config.yaml
n_experts: 32
d_expert: 128
balance_bias: false
lr_router: 0.000377
attn_scale: 0.125
lr_head: 0.0036
Below are experts of layer 13 (counted from 0) of a mixture-of-experts language model. Rows are named router (the router's row for the expert) and show model dimensions 224-255. Each number is 128 + 32 x the weight over its row's rms, rounded and kept within 0 to 255. Numbers have three digits each.
After each expert's rows: "raises" lists some tokens whose logits its average output raises strongly, later layers aside. This comes from a sample of Wikipedia text that the model never trained on.

# expert 12
router:147145091136180123110143101135187137133139142119084088124177139124162154129147052123184130139144
raises: ",", " (", "'", " in"

# expert 20
router:146128083138113201196119130082119085088132155108169129079133129107113124109109102054105169122122
raises: "\n\n", "–", " in", "\n"

# expert 4
router:148125191092075088051132122077125052183112174144088090139126135181141140121144128091112163141086
raises: " and", ",", " in", "-", "."

# expert 9
router:160206135125134165162085133130106087145134063087084165154095145161137142189195148195103105099080
raises: "ite", "ored", "ron"

# expert 0
router:129101134129214109177151093179108077123145125163168126089083142101121145147158144132120115101129
raises: "re", "ios", "son"

# expert 19
router:148147068134134150167129183178163112115106097067142102085117173089152147123148097108112114104110
raises: "\n", "\n\n", ".", " ("

# expert 10
router:081122034122127119160184138096098152090148133108148183105151119126075099132164145085118145158144
raises: "ic", "ing", "ile", "ed"

# expert 3
router:111122105185127124113124136107077083160108094120156120168152092173182107152115106118118158096102
raises: " and", " (", " for", "."

# expert 17
router:152136078140067165159133111149117174098086075093101129121086187079117120117069153054126174125116
raises: "-", " ", ".", " a", ",", "–"

# expert 11
router:135188118144137152091121150125155146146100107138143198139096057112119149108155161206156088108070
raises: "2", "1", "6", "un", "im"